Experts of a small language model.
Size: width 640, vocabulary 8192, 193M parameters.
Experts: 464 GELU neurons an expert, 2 picks a token, a softmax router, a shared expert of 832 neurons.
Training: a variant of SOAP for the experts, 8355 steps.
Below are experts of layer 8 (counted from 0) of a mixture-of-experts language model. Rows are named router (the router's row for the expert), down (a neuron's output weights, with its number) and show model dimensions 160-191. Each number is 128 + 32 x the weight over its row's rms, rounded and kept within 0 to 255.
Before each expert's rows: "raises" lists some tokens whose logits its average output raises strongly, later layers aside. This comes from a sample of Wikipedia text that the model never trained on.

# expert 10
raises: "and ", "out", "in "
router [104 123 105 107  61 211 132 122 139 116 103 108  95 126  78 104 161 126  86 119 164 112 188  88 101 186 152 111 162 128  80 148]
down0 [184  98 129 124 124 149 118 135 138  82 140 134 143  84  94 107 165 128 114  85 172 133 133 105  80 153 101 130 150  77 134 162]
down1 [108 129 145  79 136 203  67 124 114 154  93 182 115 126 137 109 127  89 118 127 133 144 109  74 129  90 117  95 141 120 102  87]
down2 [172 127  82 133  78 199 106 176 101 124 111 169 126 135  86 158 122 121 123 124 162 165 168 193  85  98 102  62 140 152  85 144]
down3 [101 125 152 120 139 124 116  76 103 141 142 119 124  66 104 138  50 128 134 135 156 143  81 166 112 123 110 130 144 149 128  71]
down4 [191 107 117  86 159 120 117  88 167  86 108 119 148 121 112 124 124 129 169 176  84 141  78 138 134 104 130 105 140 199 142 111]
down5 [ 97 108 141 105  82 168 119 130 178  21 143  84 144 118 162 151 124 149 151 106  92  72 137 126 128 121 162 136 129 138  91 119]
down6 [141 151 140 141 125 114 160 154 114 102  63 117 124 134 112  68 148  61 120 142 115 130 133  91 178 173  81 160 115 141 113 111]
down7 [156 100 165 157 125 167 143 120 137  93  74 138 170 138 150 120 115 136 118 131 119 138  57  67 120  95 138 145  81 197 152  95]
down8 [122  66 159 108 153 106  34 125 132 115 109 135 137 100 117 175 188  86 132 138 172 132 120 149 145 147 131 107 100 152 139  82]
down9 [ 96 143 145 139 107 124  96 102 122  70 100 114 185 114 113 136 159 110 158 120 135 136 143 110 155 111 121 137 156 121 135 137]
down10 [103  74  96 126 117 154 107 141 137 148 121 132 167 152 189 121 144  92 178 136 162 123 155 175 149  98  97 131  92 125 131 177]
down11 [ 87 100 134 150 147 143 122 125 129 115  66  97 140 117 157 169 119  65 130 106 108  87 150 125  81 104 113 121  89 142 131 152]
down12 [138  68 134 116 122 191 170 126 113 101 112 113 154 148  96 133 200 149 159 116 196 183  72 186 100 122 102 172  51  82 131  92]
down13 [160  99 140 106 125 181 159 101 191 150 188 146 109 139 154 118 183  98 131 174 140 142  76 173  99 191 122 124  44  62 130 112]
down14 [113 165  58 147 123 165 178 169 155 114 107  84 172  49 173 126  73  99 148 151 138 106 112  93 163 123 124 114 153 107  82  78]
down15 [123  81 185 155 173 172 189  90 145  76 106 151  67 164 109 130 125 142 125 126 148  72  96 138 192 126 132 160 100 182  60 117]
down16 [155 120 145 131  73  96 109 133 140 111 143 160 135 144 116 173 138 151 115 101 118 128  82 185  51 162 159 151  78 150 128 150]
down17 [ 83 164 108 122 131 161 172 110  88 183 126 123 166  93  82 126 104  57 162  89 137  66 153 157 130 184 173 145 147 165 105 131]
down18 [109 127 103 149 163 141 136 157 100 154 139  88 114 183 159 162 102 120  87 156 129  29 134 119 135 186  99 182 165 148  91  96]
down19 [125 117 120 147 159 119 109 147 186 127  79  72 136 103 128 110 125  99 188 189 137 174 123 121 102 135 171 112  88 119 148  85]
down20 [161 157 112 118 150 149 121 155 118  85 140  94  82 143  97 137 145 127 144  70  84 136 106 142 160 134 120 154 113 152 130 131]
down21 [161 145  97 126  73  97 232  66 138  89 158 145 138 130 128 126 170 157 187 142  97 144 114 133  87 137 136 161 102 152 112 177]
down22 [ 58 175 182 107 120 100 144 170 134 129  82  93  77 127 158 106 116  95 122 167 112 129 160 107 169 137 139 101 135 143 135 204]
down23 [141 123 108 105  95 122 134 167 134 122 130 144 101  77 153 115 128 107 144  87 112 143 144 119 172 163  96  91 220 143  99  51]
down24 [130 136 113 187 125 143 168 111 115 142 132 158 119 163  80  82  65 120 133 146 154 160 128 121 159 142 151 117  68 117  87  92]
down25 [ 80 125  95 168  92 133 128  10 119 145 129 113 121 174 161 126 133 100 126 125 180  81 128 126  91 132 135 155 128 126 107 138]
down26 [ 75 126 203 112  97 131 106  69 174  93 124 128 111 101 129 128 141 139 149  85 142  69 109  59 141 158 115 133 135 154 152 133]
down27 [149 108 143 135 154 118 141 128 120 131 148 145 126 109 103 100 117 151  77  81  65 104 151 124 122 184 113 161  68 165  89 126]
down28 [119 182 147 194 141 123  87 115 165 105 123  83 103 153  82  98 122  93 135 145 119 125 118 121 124 107 145 134 112  85 187 148]
down29 [153  95 131 108  90 150 119 124 174 151 153 149 152 111  66 126 125 111 128 128 102 144 122  65  93 161 149 124 106  98  97 134]
down30 [134  58 124 104 151  86  89 168 153 143 123 133 101 113  95 126 124  66 149  69 136 118 138 138 102 104  98 173 107  75  96 116]
down31 [ 98 128 128 131 111 132 127 150 146 101 177 106 115 160 153 138 142 177 141 112 156 123  63 178 148 122 116 119  65 141 117 158]
down32 [ 75  82 131 152 104 160  75 137 147  87  54  81 176  52 135 102 110  93  79 142 155 150 125 142 131 129 110 113  65 119 135 137]
down33 [166  92 144 139 115 118 121 116 128  87 135 167  87 115 116 153 123 179  91 128 179 136  74 100 150  65 116 105 151 125 129 124]
down34 [129  90 111 150 128 100  79 145  57 151 106 109 180  78 156 129 139 138 124 122 128 113 159 164 195  95  90 150 147 120 166 155]
down35 [167 160 183 124 128  92 100 134  86 108 153 146 124 131 142 164  80 136 167 145 168  94 145 102 143 106 129 101  81 131 147 104]
down36 [132 182 130 109 122  58 147 127 109 178 163 148  77 113  86 154 129 143 164 150 130 127  61 123 128 164 175 112 124 120 146  90]
down37 [ 92 138 135  75 159  91 131 118  99 145 157 153 134 192 122 154 130 145 128 103 128 134 153 137 169 189  94 143 107  81 188 128]
down38 [140 187 123  98 129  86 134 128 124 102 157  83 143 155 121 114 186 144 154 143 160 158  71 166 147 164 165 117  96 116 123  93]
down39 [121 101 111 105 122 152 134 128  85 137 101 166 154 161 183 133 108 160 116 115 126 137 133 103  90 148 144  98 118 123 126 132]
down40 [136 117  88  82 167 115  78  85  90 115 144 153 133 101 110 159 121  73  67 155 126 154 134 112 164 163 129 164  91 141 166  89]
down41 [135 165 112 129 186 146  98 125 156 110 138 109 107 129  81 116 177 116 162 151 146 155  91 134 191  59 153 154 163  92 160 105]
down42 [146 152 153 135 147  92 125 119 108 139  73 128 138 162 110 145 131 180 186 122 125 113 172 143 140  96 171 157 136 101 116  83]
down43 [156 122 127 137 132 167 131 120  86  97 170 126 131 141 175 202 140  90 165 146 113 129 195 114 168 118 127 170 142 123 150 129]
down44 [ 82  94 139  98 120  67 115 105 127 124 104 164 127 164 120 142 195 141 154 147 137 102  77 113 181  70 185 140 123 101 163 141]
down45 [102 153  33 126 141  97 150 151  98 130 205 113  93 110 140 159 122 108 158 176 143 148 150 196 100 130 130 144 117 100 159  93]
down46 [127 143 171 149 118 140  90 193 105 130 150 166 126 167 188 109  74 108  70 117 107 180 114 174 133  80 106 103 134 162 111 169]
down47 [145 127 161 137 115  76 118 157 107 141 159 159  63 166 201 189 143 108 154 105 157 125  90 139 130 116 128 150  79 160 186 132]
down48 [152 143 102 102 139  84 150 127 134 148 102  81 148 158 156 143 125 127 156 156 121 129 125 138 184 108 130  97 133  49  83 157]
down49 [112 167 120  82 106 148 165 105  92 185 139 142 125 120 133  78 105 163  57 100 102 124 131 114 104 153 152  99 131 188  79 121]
down50 [139 114 152 147 199 126 116 168 134 114  86 114 114 100  95 105 112 169 159 116 112 143  76 108  68 115 129  56 119  48 167  97]
down51 [ 86  85 135 128 110 164 119 160 160 158 105 156 126 162  93 154 132 153 131 144 152 148 148 146 139 152 152 184 157 132 121 160]
down52 [151 110 115 132 123 135 158 144 155 169 124 124 172  89 132 117  93 111 131 145  94 154 123  62 145 148 102 124  70 186  72 172]
down53 [108 103 130  84 151 196  50 134 178 123 151  91 163  78 139 118 137 164 124 117  70 139 115 150 129 114 161 109 119 127 100 149]
down54 [186 165 135 158 135 128 204 117 120  76 108  69 109 158 135 174 116 102 158 148 133 162 146  80 108  95 154 157 138 148 118 120]
down55 [ 81 140 141 167 104 129 129 112  83 195 156 124 116 164 114 157 108 213 164 200 121 110 143 165 200  83  73 110 137 114 112 134]
down56 [116 152 144 120 148 111 133 116 101 151 139 166 127 131  95 165  89 127 117 152 145 152 128 113 111  91  85 127 109 162 157 157]
down57 [173 115 145 113 102 134  87  94 152 142 156  99 154 123 120 149 141 187 114 189 120  49 115 100 116 150  84 156  89 105 102 167]
down58 [173 155  41 126 112 157 152 140 202 156 110  85 123 164 148 128 189 152 152 191 104 126 124 109 153 142  83 119 137 121 133 103]
down59 [122 143 180 147 198 149 158 166 121 128 142  45 188 162 107 125 110 159 132 137 155 127  70 106 159 154 156 120 124 136 136 142]
down60 [148 127  96 169 137 122  92 170 142 130 178 109  75 121 178  49  84 164  45 139 202  68 166 131 121 133 135 114  96 117 192 115]
down61 [128 154 106 142 142 117 128  76 136 105 122 110 116 169 151 141 123  90 106 125 154 150 108 148 113 114  86 150 176  57  72 130]
down62 [134 161 119 162 144 162 139 141 131 183  85 133 149  92 123 111  68 123 125  50 102 111 137 167 129 146 155 128 127 103 111 115]
down63 [136 139 171 152  79 117 133 127  91 143 125 115 144 104 143  85 181  70  80  90 126 122 118  84 201 180 119  59 137 117 140 156]
down64 [137 155  91 112 156 144  97 125 178 138  78 189 137 147 165 122 176 164 102 168 125 171  81 122 134 133 162 167 172 106 159 136]
down65 [127 127 179 124 174 121 163 115 160 123 118 118 131 115 134 165 113  99 138 115  53 173  73 137 140 119 138 154  91 132 185 154]
down66 [109 128 117 129  96  84 151 126 100  80  97 106 143 104 146 116 176 125 174 148 176 146  75 134 123  85 171 157  59  98 187 106]

# expert 6
raises: "the ", "a ", "its ", "an ", "both ", "their "
router [146 112 102 112 144  92 128 162  97  78 158 100 166 100 100 130 139 112 103  93  86 161 195 116 101 117 126  64  71 112 117 142]
down0 [187 127 127 171  89 116 177 143 156 100 180  77 114 156  89 136 164 100 124 129 107 163 109 122 117  83 135 200 154 212 155 117]
down1 [144 128 118 174 117  94  86 151 154 147 130 125  75  82 174  93 151 155 139 113 139 169 157  82 150  62  88 128 158 140 101 127]
down2 [123 100 105 140 130 121  97 136  95  99 131 118 139 141 136 128 109  93 155  82 117 150 136 106 148 113 134  99  95  70 163 117]
down3 [128 104 129  68 122 141 118 143 150 115 110 114 134 128 110  99 133  95 141 149 149 143  68 158  61  92 113  98 130 129  67 117]
down4 [130 128 102 159 157 245 204 131 147 127 125  98  91 107 164 141 146 145 132  76 144 100 146 135 133 139 109 107 141 114 121 154]
down5 [119 149 109 151 156  71 104 172 101 134 170 135  87 116 137 131 123 130 144 120 116  87  99  90  87 122 151 168 134 155 111  85]
down6 [147 178 121  94 134 104 129  74 142 194 158 127  94 167 131 123 151 105 116 110 132 140 151 134  69 158 136 120 126 125  72 115]
down7 [177 175 127  91 180 138 184 204 125 136 121 131 122 125  96 142 134 137 149 117 129 112 156  79 162 129  80 142 140  81 151 121]
down8 [114 106 119 165 141 107 128 139  80 106 136  81 102 146 114 160 180 114 112 154 102  99 150 129 140 161 171 140 146 103 141 121]
down9 [107 192 131 120 165 196 127 120 134  97 151 108 121 128  94  80 115 114  96 124 111 192 130 109 117 109 194  84 150 118 100 122]
down10 [122 201 124  61 139 120 196 113 164 132 131 133 193 175  90  95 139 177 131 102 129 166 153 147 142 173 171 104 130 113  76  67]
down11 [129 129 157 152 119  84  82 126 152 111 116 146 170 156 144 139 156  84 144 117 141 143 123  47 109  97 144 169 215 160 165 187]
down12 [114  88 128  77  75 129 140 103 163 174 146 130 149 173 116 122 150  85 176 140  86 161  87 142 134 131 100 138 130 143 169 100]
down13 [107 134  66 119 164 142 105 174 121 141 148 163 129  66 220 195  81  87 143  71  88 163 154 153 157  85 171 139 108 121  74 108]
down14 [124 148 131 131  78 186 126  72 134 138  71 142 104 114 122 127 118 129 168  88 114  65 125 151 152 149 108  94 165 118 142 127]
down15 [113  99 121  94 147  90 103  73  74  78 171 141 122 131 100 156  53  58 121  97 142 169 160  76 141 176 149  75 180 142 137 120]
down16 [158  77 185 104 137 148 133 107 132 113 113 119 128  37 192 169 126 127 204 145 168 155  65 162 157  90 169 118 154 124  91 192]
down17 [110 110  92  80  96 101 131 123 130 160 108 110 123 136 103  70  66  45  95 172 115 151 137  97 164 147  93 189 105 164 183  85]
down18 [ 98 138 117  67  92 142 124 146 138 177 172 142  98 120 195 169 158  75 133 118 153 151 138 103 124 116 193 156 113  72 145 158]
down19 [114 145 111  91  52 142 142 138 139 115 136 162 107 109  67 150 115 135  91 116 168 148 127 120 105 130 141 153  64 152 155 146]
down20 [108 143  87  86 140 241 144 108 149  80 163 134  85 139 169 156 178 128 146 162 108 139  84  98 107 163 201 130 135 129 123 194]
down21 [152 116 135 155 126 156 166 110 158 141 145 122 130 162 155 170  91 124 108 142 164  87 116 139 132  94 123 103  98 139 180 155]
down22 [153 104 106 107 154 133 146 126 105 142  88 150 109 129 151 159 145 132  56  88  72 144 105 110 160  68 158 134 168  97 142 127]
down23 [127 130 186 153 125 124 160 105 146 118  61 138 155  88  53 112  78 134 117 117 133 145 117 124 186  96 144  98 106 125 134 121]
down24 [122 161 136 102 106 127  99 161 161 107 133 139  87  83 103  97 133  71 166 135  73 126 121 202 160 156 149 128  94  90 105 118]
down25 [159 140 103 107 125 118 181 130 113 185  57 101 144  75 144  87  97 135 147 127  81 147 109 152 150 216 150 206 130 147 193 206]
down26 [141  96 119 121 144 146 103 142 119 126 117 180  90 136  88 141 164 131 174  81 105  91 130 148 196 102  98 186 161 124 103  94]
down27 [162 107  63 159 126 142 121  89 119 101 173 148  94  70  99 143  75 142 148 109 151  86  59 162 125 154 131 116 135 109 118 145]
down28 [175 119 107 120 126 150 123 110 145 122 124 172  80 111 141 112 129 125  80 176 179 118 158 168 110 105 149 145 138 168 140 153]
down29 [147 131 148 166 174 145  85 170 172 108 126 154 122  97 137 116 157 149 122 117 139  84 135 106 169  82 124 198 164 147 131 117]
down30 [154 109 129 126 165 161  92 163 135 122 145  57 105 152 143 131  31 132 151 175  98 186 162 184 155 169 177 156 173  65 128 125]
down31 [178 135 109 135 119  79  97 152 167 149 124 122 153 159 137 173 158  89 160 103 147 168 171  91 110 135 124 119 120 104 134 124]
down32 [126 144 153 135 130 129 164 128 169 171  84 110 144 133 103 129 142 157 139 212 114 172 112 126 101 141 107 113  86  98  97 180]
down33 [134 131 165 106 146  36  99 178 163 149  91 131 141 114 134  96 105 125 127  95 163  85 127 132 118 127 156 110  73 159 133 149]
down34 [175 109 125 117  93 121 171 105 172 108  76 155 128 136 135 102 148 114 199  43 158 167  93 110 100  95 116  32 103 178  80  88]
down35 [126 138 141 150 133 173  56  82 174 163 167 166 158 147 125 132 119 160 172 174  76 170 141 143 134 128 151  84 217 172 131  99]
down36 [115 148 142 166 109 119 102 129  94 129 133 136 158 168 123 165 167 132 158 103 125  73 186 135 135 117 129  82  85 123 142  86]
down37 [136  93 145 161 169 115 144 107 137 135 157  79 151 130 161 185 106 119 161 132 129 162  95 138  90 125 131 143 153 109 141 116]
down38 [110 165 111  83 148 126  94 104 123 127 142 114 173 132  73 186 101  52 141 174 170 108 146  78 152 114 200 121 138  97  94 105]
down39 [161 130 126 134 116 116 126 134  64 159 149  60 133 196 106 140 137 155 134 166 131 185 158 134 162 121 156 162  67 146  96 125]
down40 [119 119 177 210 137  75 155  98 150 124 149 193  78  51 121 182 154 106 137 115 132 138 130 155 115 127 118 147 154 108  94 102]
down41 [142 176 152 123 134 140 144 151 125 132  69  88 143 170 114 187 144 106 108  66 138 140 117 168 133 121 123  89 153 139 100 133]
down42 [188 114  90 170 123 122 123 147 116 140 144 136 157 131 119 112 117 135  58 117 159 155 151 137 134 110 123 142 104 108 149 139]
down43 [123 122 151 147 148 123 163 135 167 180  91 103 116  99 127 127 115 159 114 142 167  80 135 112 123 160 178  92 114 120 154 134]
down44 [ 77 131  88 114 158 205 115 186 131 109 115 129 110 102  84 108 115 133 113 117  98 145 103 156 163 116 154  64 154  97 169 130]
down45 [112 160 172  94  97 154 101 119 164 157  96 119 137  69 166 137 131 108 132 123 118 151  86  80 156 113 143 163 131 142 113 163]
down46 [105 161 159 114 141 139 125 190 140 123  65 162 159 173 140  83 108 135 100 157 203 156 125 121 120 138 128 102 109 155 122 103]
down47 [131 110  70 148 139  99  96 121 134 126  70 121 112 170 122 127 150 155 132  81 131 129  96 155 151 119 112  96  87 133  95 148]
down48 [175 145 198  75 106 116 132 174 119 150 142 133 191 175 181  90  65 175 168 106 141 120 190  77  79 148 127 152 158 146 110  96]
down49 [225 170  80 156  89 159 169 116 133 153 163 164 154 126 152 121 121  97 126 115 166 152 149 136 144 158 129 178  99 100 127 159]
down50 [ 84 137 125 119 147 147 103 110 165  93  88 157 159 132 150 129 152 114 113 160 157 123 175 100  91 118 155  62 157 104 114 181]
down51 [ 82  99 202  79  92 154  99 135 143  99 133 159 195 154  96 148 187 100 131 107 131 132 169 105 156 183 122 142 163 169 161 111]
down52 [142 148 153  98 174  73  86 170 139 120 133 150 109 109 169 113 135 105  55 123 136 153  65 186 123 124 141 164 109 126 124 122]
down53 [143 107 134 129 130 171 133 126  90  96 149 179  32  98  90 124 191 153 168  83 144  95 159 179 139 165 112 106  82  75 133 102]
down54 [ 81 124 185 105 172  84 136  82 119  99 152 117  75 102 111 102 167 163 127  91 133 134 129 197 114  78 174 148 144 147  83 141]
down55 [100  78  99 168 102 147 130 193 116 155 141 108 123 171 142 158 122 171  89  79 130 144 143 130 162 115 125  92 141 121 124 105]
down56 [143 140 141  99  62 144  72  99 154 131 116 130 104 146  92 127 179 103 148 133  81 146  78 159 148 128 101  86 165 112  89  84]
down57 [155  96 184 207 136  78 110  84  94  98 131 132 132 172  99  87 141 146 112 150 133 141 124 200 144 115 158 172 105 119 107 178]
down58 [146 121 124 136 158 111 165 143 144 120 138 121 105 112 103 117 151  90  90  87 138  81 163 124  88 173 113 199 102 111 115 162]
down59 [143  91 132 135 121 139 179 114 165 101 137  48 174  85  72  88 129 113 116 155 133 128 145  33  43 183 187  92 126 151  77 153]
down60 [154 127 109 105 118 141 132  96  95 111  66 114 131 155 119  96  76 206 165 100 139  93 141  87  84 141 102 118 119 143 145  94]
down61 [121  70 114 131 167 106 145 148 185 114 113 114  92 148 162 138 161  85 151  70  60 172 156 162  93 101 141 103 135 116  99 116]
down62 [ 98 121 127 116 105  91 126 161 166 170  86 172 128  99 109  90 122  99  85 174 150 155  90  80 144 171  77 145 137 117 165 112]
down63 [156  93  54  92 131 180 209 154  81 142  92 113 123 160  92 171 125 140 131 130  92 106  64 140  74 161 154 170 119 112 149 145]
down64 [159 107 124 185 113 149 111 148  91 146  90 122 148 133 126 195 149 110  95 109 116 176 136 104  85 116 130 107 113 195 112 159]
down65 [169 177 120 144  83 135  85 156 144 148  93 122 117 117 101 133 103 132  95 136  90 184 171 109  97 130 139 129  91 127 117 159]
down66 [148 162 110 190 128 101 101 175 146 114 123 158 138 151 129 166 118 110 126 118 146 118 185 109 109 133  90 170 189 114 104 124]

# expert 2
raises: "sp", "al", "m"
router [138 117 127  84 125  77 104 104 105 175 131  81  81 122 179 107 168  72 110 184 122 123 108 124 136  87 145 148 167 128 141  86]
down0 [108  97 196 169 136 120 171  66 138 129 109 158  99 137 147  52 189  97 137  86 167  74 107 110 106  99 111 177 130  97 139 150]
down1 [141 116 133 206 176  83 140  85 107 147 135 168  89  92 134 136  89 124 104 112 124 133 167 105 146 118 119  78 108  93 159  98]
down2 [169  84  99 170  97 170 129 140  87 116 124 195 172  91 125 137 115 108 161 158  92 140 169 142 143  94 148 145 118  84 169 180]
down3 [106 102 109 113 120 129 126 122 111 170 114 110 113 124 156 104 150 116 144 154  81 125 108 130 157 108 150 153 119 123 136 153]
down4 [185 104 166 204 119 141 107 156 180 106 109  91 142 118 178 149 117 151  83 176 110 106  89 115 165 121 155 126 111  99  81 138]
down5 [141 177  68 135 126 152 127 120 155 125  76 133 117 111 202 109 134 123 119 179 132 163 109 123 176 120  96 151 123  75  88 149]
down6 [138 160 134 140 154 106 132 155 129 124  82 104 127  85  88 126 184 110 117 100 137 123 169  79  74 119 124  86 113 127 181  83]
down7 [128 133 152 119 134 123 128 139 118 198 142 153 112 176 139 156 175 101 149 100 140 178 196 108  71  87 146 151 121 141 191 125]
down8 [125 151 200 166  37 119  89 114 136 114 119 123 161 111 167 158 160  98  50 117 137 104 167 121  99 109 140 171 159 169 145  71]
down9 [134 129 111 168 102 115 121 183 104 160 124 198 129 158 151 127 142 109 105 114  69 120 161 103 116 144 104 101 153 154 182 154]
down10 [127 107 156 109 152  77 126 131 126 189 106 165  70 131 130 106 120 119 104 120 143 122 109 134 176 135 101 110 116 147 137 167]
down11 [114 112  58 146 158  63 158 143 127 152 105  77 142 126 107 164 106 123 141 176  64 147  52  83 137  87 147 131  96 160  66 153]
down12 [171  88 100 164 134 156 135  99 120 206 158 148  89 142 114 123  89  93 122 161 155 128 175 132  82 139 153 103 158 151 106 182]
down13 [118  71  96  44 159 122 137 126 102 185 140 114 106 158 141 117  85 137 173 137  55 120 133 151 123 106 146 101 146  91  68  59]
down14 [149 143 101 144 137 143 122 132 162 135 111  72 119  89 130 123 137 110 127 139 172 145 149 115 128 163 102 156 111 162  55 167]
down15 [108  88 147 157 113 181 131 156 131 142 117  99 150 119 139 148 124 117  78  99  90  85 144 125  77 152 159 174  67 130 132 115]
down16 [163 118 133 213 122 142 171 161 114 155 152 154 155 126 122  86 109 139  71 103  69 142 137 114  90 131 149  61 103 114 128 144]
down17 [178 135  93 125 133  90  70 121 144  96  77 106  93 109 103 168 110  68  77 135 136 107  71 139 158 143  71 168  61 193 135  98]
down18 [103 120  84 119 145 101  95 117 160 142 109 125 125  95 116 160 200 158 114 132  88 113  88 120 146 123 142 159  96  55 159 106]
down19 [160  89 139 112 178  62 120 178 168 102 132 132 123 156 104 176  99 165 142 106 139 106 134 160 129 173  81 125 117 139 127 172]
down20 [ 99 161 122 130 173 186  87 158 144 165 108 151 146 138 140 129  72 166 139 111 140 172 129 145 108 129  97 125 118 120 180  98]
down21 [182 130 135 100 154 154  90 114 104 111  54  87 110 166 105  83 128 156  92 102 129 161 145 138 150  97 101 111 133  87 124 106]
down22 [108 140  94 141 118 115 158  88 123 119 104 108 130 147 110 198 175 176 167 158 155  86 141 161 144 124 117 118 103 114  47 116]
down23 [143  89 129 123 121 147 128 173 126 140  64  97 172  81 111 145 128 133  55 141 171  91 148 127 196 120  89  93 154 131 151 168]
down24 [179 104 125 172 130  96 142  72  92 170 127 198  80 130 119  56 166 160 101 107 146  92  89 121 105 132 112 110 177 140 140 124]
down25 [ 94 144 136 156 179 110 112 103 143 122 129 144  81 120  90 128 149 171 151 132  86  56 136 146 166 136 181 138 134 195 109 148]
down26 [105 162 155  62 122 135 149 102 117 187 112 107 177 143 134 122 106 106  96 167 110 133 102  77  98 129 120 199 123 126 134 166]
down27 [114 154 167  84 143  91 127 128 120 159 125 160 132 140 136 140 147 203 151 132 167 119 142 112 195  99 128 113 116  94 149 120]
down28 [150 106 110 128 197 136 123 135 170 115 165 104 145 123 124 158 133 146 130  73 171 132  98 138 138 153  49 159  96 125 105 152]
down29 [166 115 132 130 200  98 172 139 128 109  91 113 159 122  67 159 148 137 173 167 155  82 157 119 144 158 116 148 114 144 141 107]
down30 [163 141 167 177 173 159 135 114 146 134 157 147 133 108 128 138 195 137  67  98  97 131 117  94 154 141 206 116  97 166 196 109]
down31 [110 117  97 115  95 148 118 104 113 142 111 196 147  46 108 131 128 116 100 127 168 165 145 139 101  94 143 125 142 158 136  77]
down32 [107 127 113 129  97 111 147 106 113 117 135 156  94 130  99 126  75  87 126 149 131 103 127 110 145 201 115 165 105 131  94 135]
down33 [146 142 159 142 132 126 181  71 115  47 136 120 133  76 104 181 171 162  96 140  66  98 145  98 137 103 150 117  93 176 110 110]
down34 [142 162 117 156 101 138 107 120 126 137 132  92 175 102 149  86  53 162  95 104 162 117 185 157 130  87 135 117 128 139 133  97]
down35 [155 161  99 101  98 144 137 146 131 132 123 100 131 132 100 135 172 107  95 113  96 142 104 157 121 102 117 135 113  99 158 157]
down36 [ 93 160  79 128  97 130 147 135  88  69 131 139 145 219 105  55 156 134 122  98 165  98 101 140 154 139 130  98 135 127  90  69]
down37 [102 113 128 130 144  99 134 104 153 179 105 123  69  29  96 170  90 103  76 104 119 143 145 114  65 174 122 106 116 152 114 152]
down38 [143 141  98 102  88 184 140 101  87 122 218 140  43 204 139  59  76 138 144 124 143  79 113 191 123 120 187 132 163  55 104 143]
down39 [124 122 166 149 122 173 141 173 159 143 119 138  61 138  81 125 123  76  92 133 148 148  92  85 134  94 139  67 125  62 157 163]
down40 [136 152 113 142 146 153 110 129  82  62  71  58 161 142 109 133 144 190 172 117 151 170 155 161 175 158 161 132 159 120 156  79]
down41 [125 128 154 161  85 153 131 131 142 120 105 113 105 150  99 107 178 105 135  89 145 101  98 127  98 108  84 144 143 101  97 112]
down42 [130 113 129 124 141 156 106  88 146 171 170 121 102 132 172 121 129 145 132 106 105 137 133 108 128 102 135 116 134  93 118 146]
down43 [114 163 138 205 145  97  78 124 134 128  87  79 105 141  96 108 114 103 155 128 162 171 152 114 110 156 133 136 131 157 104 120]
down44 [143 139 154 107 141 149 141 136 147  77 147 116 184 105 159 120 101  46 141  94 170 162  75  93 115  93 141 157 128 111 163  97]
down45 [127 147 134 118 100 136 123 147  77 127 201 105 133  87 111  73 104 133 146  65 112 204 120 127 146  53 154 123 119 188 197 129]
down46 [ 90 145 166 186 108 162 186 122 176 118 128 144 180  74 139  66 119 103 140 127  67  88  78 149 151 101 137 118 105 130  85 127]
down47 [220 165 112 127 136 105 174 155 124 114 147  95 155 104 137 111 107 139 146 146 128 108  82 149 115  95  87 166 133 125 152 105]
down48 [ 99 167 123 115 126 111 128  88 122  89  97 110  87 159 151 134 158 131 102  88 117 163 114  72  88 141  97 110 175 158 126  87]
down49 [131  98  81 180 110 144  71 139  87 133 149 112 127  97 120  86 148 130 137 153 148 152 110 208 186 158 126 126 165 119 147  44]
down50 [131 158 143 144 160 130 115 174 149 112  72 102 109  86 165 146 124 138 139 119 155  83 147 175 180 223 129 107 149 100 188 172]
down51 [167 127 124 137 159  84 127  88 156  76 183  93 147 129 142 159 157 133  99 125  92 130 147  77 111  68 103 115 120 182 143 101]
down52 [165 150 120  81 137 115 146 138 133  87 124 172  83 128 142 146 138 133 130 114 135 121 118 127 104 150 152 125 152  68 155 161]
down53 [122 166  75 158  91 119 101 114 128 137  64 179 122 163 107 183 141 144 134 158 184 138  82 186  84 132 150 168 131  97 118 100]
down54 [157 117 110 127 134 167 134 148  69 165 210  68 153 127 134 117  89 151 154 149 112 136 126  85 156 138 117 131 135 146  83 179]
down55 [115 107 119 135 111 115 137 118 114 148 121 138 109  93 148 195 153 140 135 155  80 109 120 163 162 145  79 133 143 115 123 116]
down56 [135 146 151 140 136 118 152  80 127 100 154 170 156 187 136 147 123 119 134 129 137 133 110 112 153 115 136 103 106 150  88 136]
down57 [131  83 138 151  76 152 144 156 124  89  96  87 142 133 143 123 126  98 103 181 140 170 146 127 183 124 160 142 135 110 148 185]
down58 [142 131 104 125 148 143 146 173 162  73 108 169 119 159 129 111 175  97 139 138 150 168 127  86 125  83 140  65 108 117 122 123]
down59 [164 171 114 180  65 116 108 116 134 117 142 128 125 116 178 131 135 158 138 157 123 119 113 155 111 154 150 103 103  90 137 120]
down60 [113 148 107  97  63 122 116 134 125 193 169 169 150 104 147 170 218 101 123 113 101 118 171 157 153  66 128 139 137 132 116 138]
down61 [149 127  90 170 146  88 130  97 138 101 124 138 118 124 125 108 124 144 117 128 131 202 140 135 120 130 126 130 103 122 100  98]
down62 [ 84 127 162  36 195 115 126 144 124 115 118  85 164 127 169 125 137 103  54 170 106 114 146 126 156 103 162 158 140 130 142 132]
down63 [130 117  98 150 126 120 133 130  76  75 115  69 169 141 132 114  88 113 148 128  94 152 142 114 139  98 135 142 151 134 119  84]
down64 [108 136 181 127 163 182 184 152 176 140  98  97 183 156 166 120 120 108 125 149 146 105  73  76 117  88 110 120 183 100 109 100]
down65 [139 133 152 150  76 173 117 117 139 168 129 165  96  89 116 175 116 126 131 118  74 144 118  75  80 156 114 135 151 150 118  90]
down66 [ 90 138 141 100 116 120 165  92 136 129 159 169 157 157 110  94 104 129 168 137 117  98 106 122 114 128 132 208 131 139 118  82]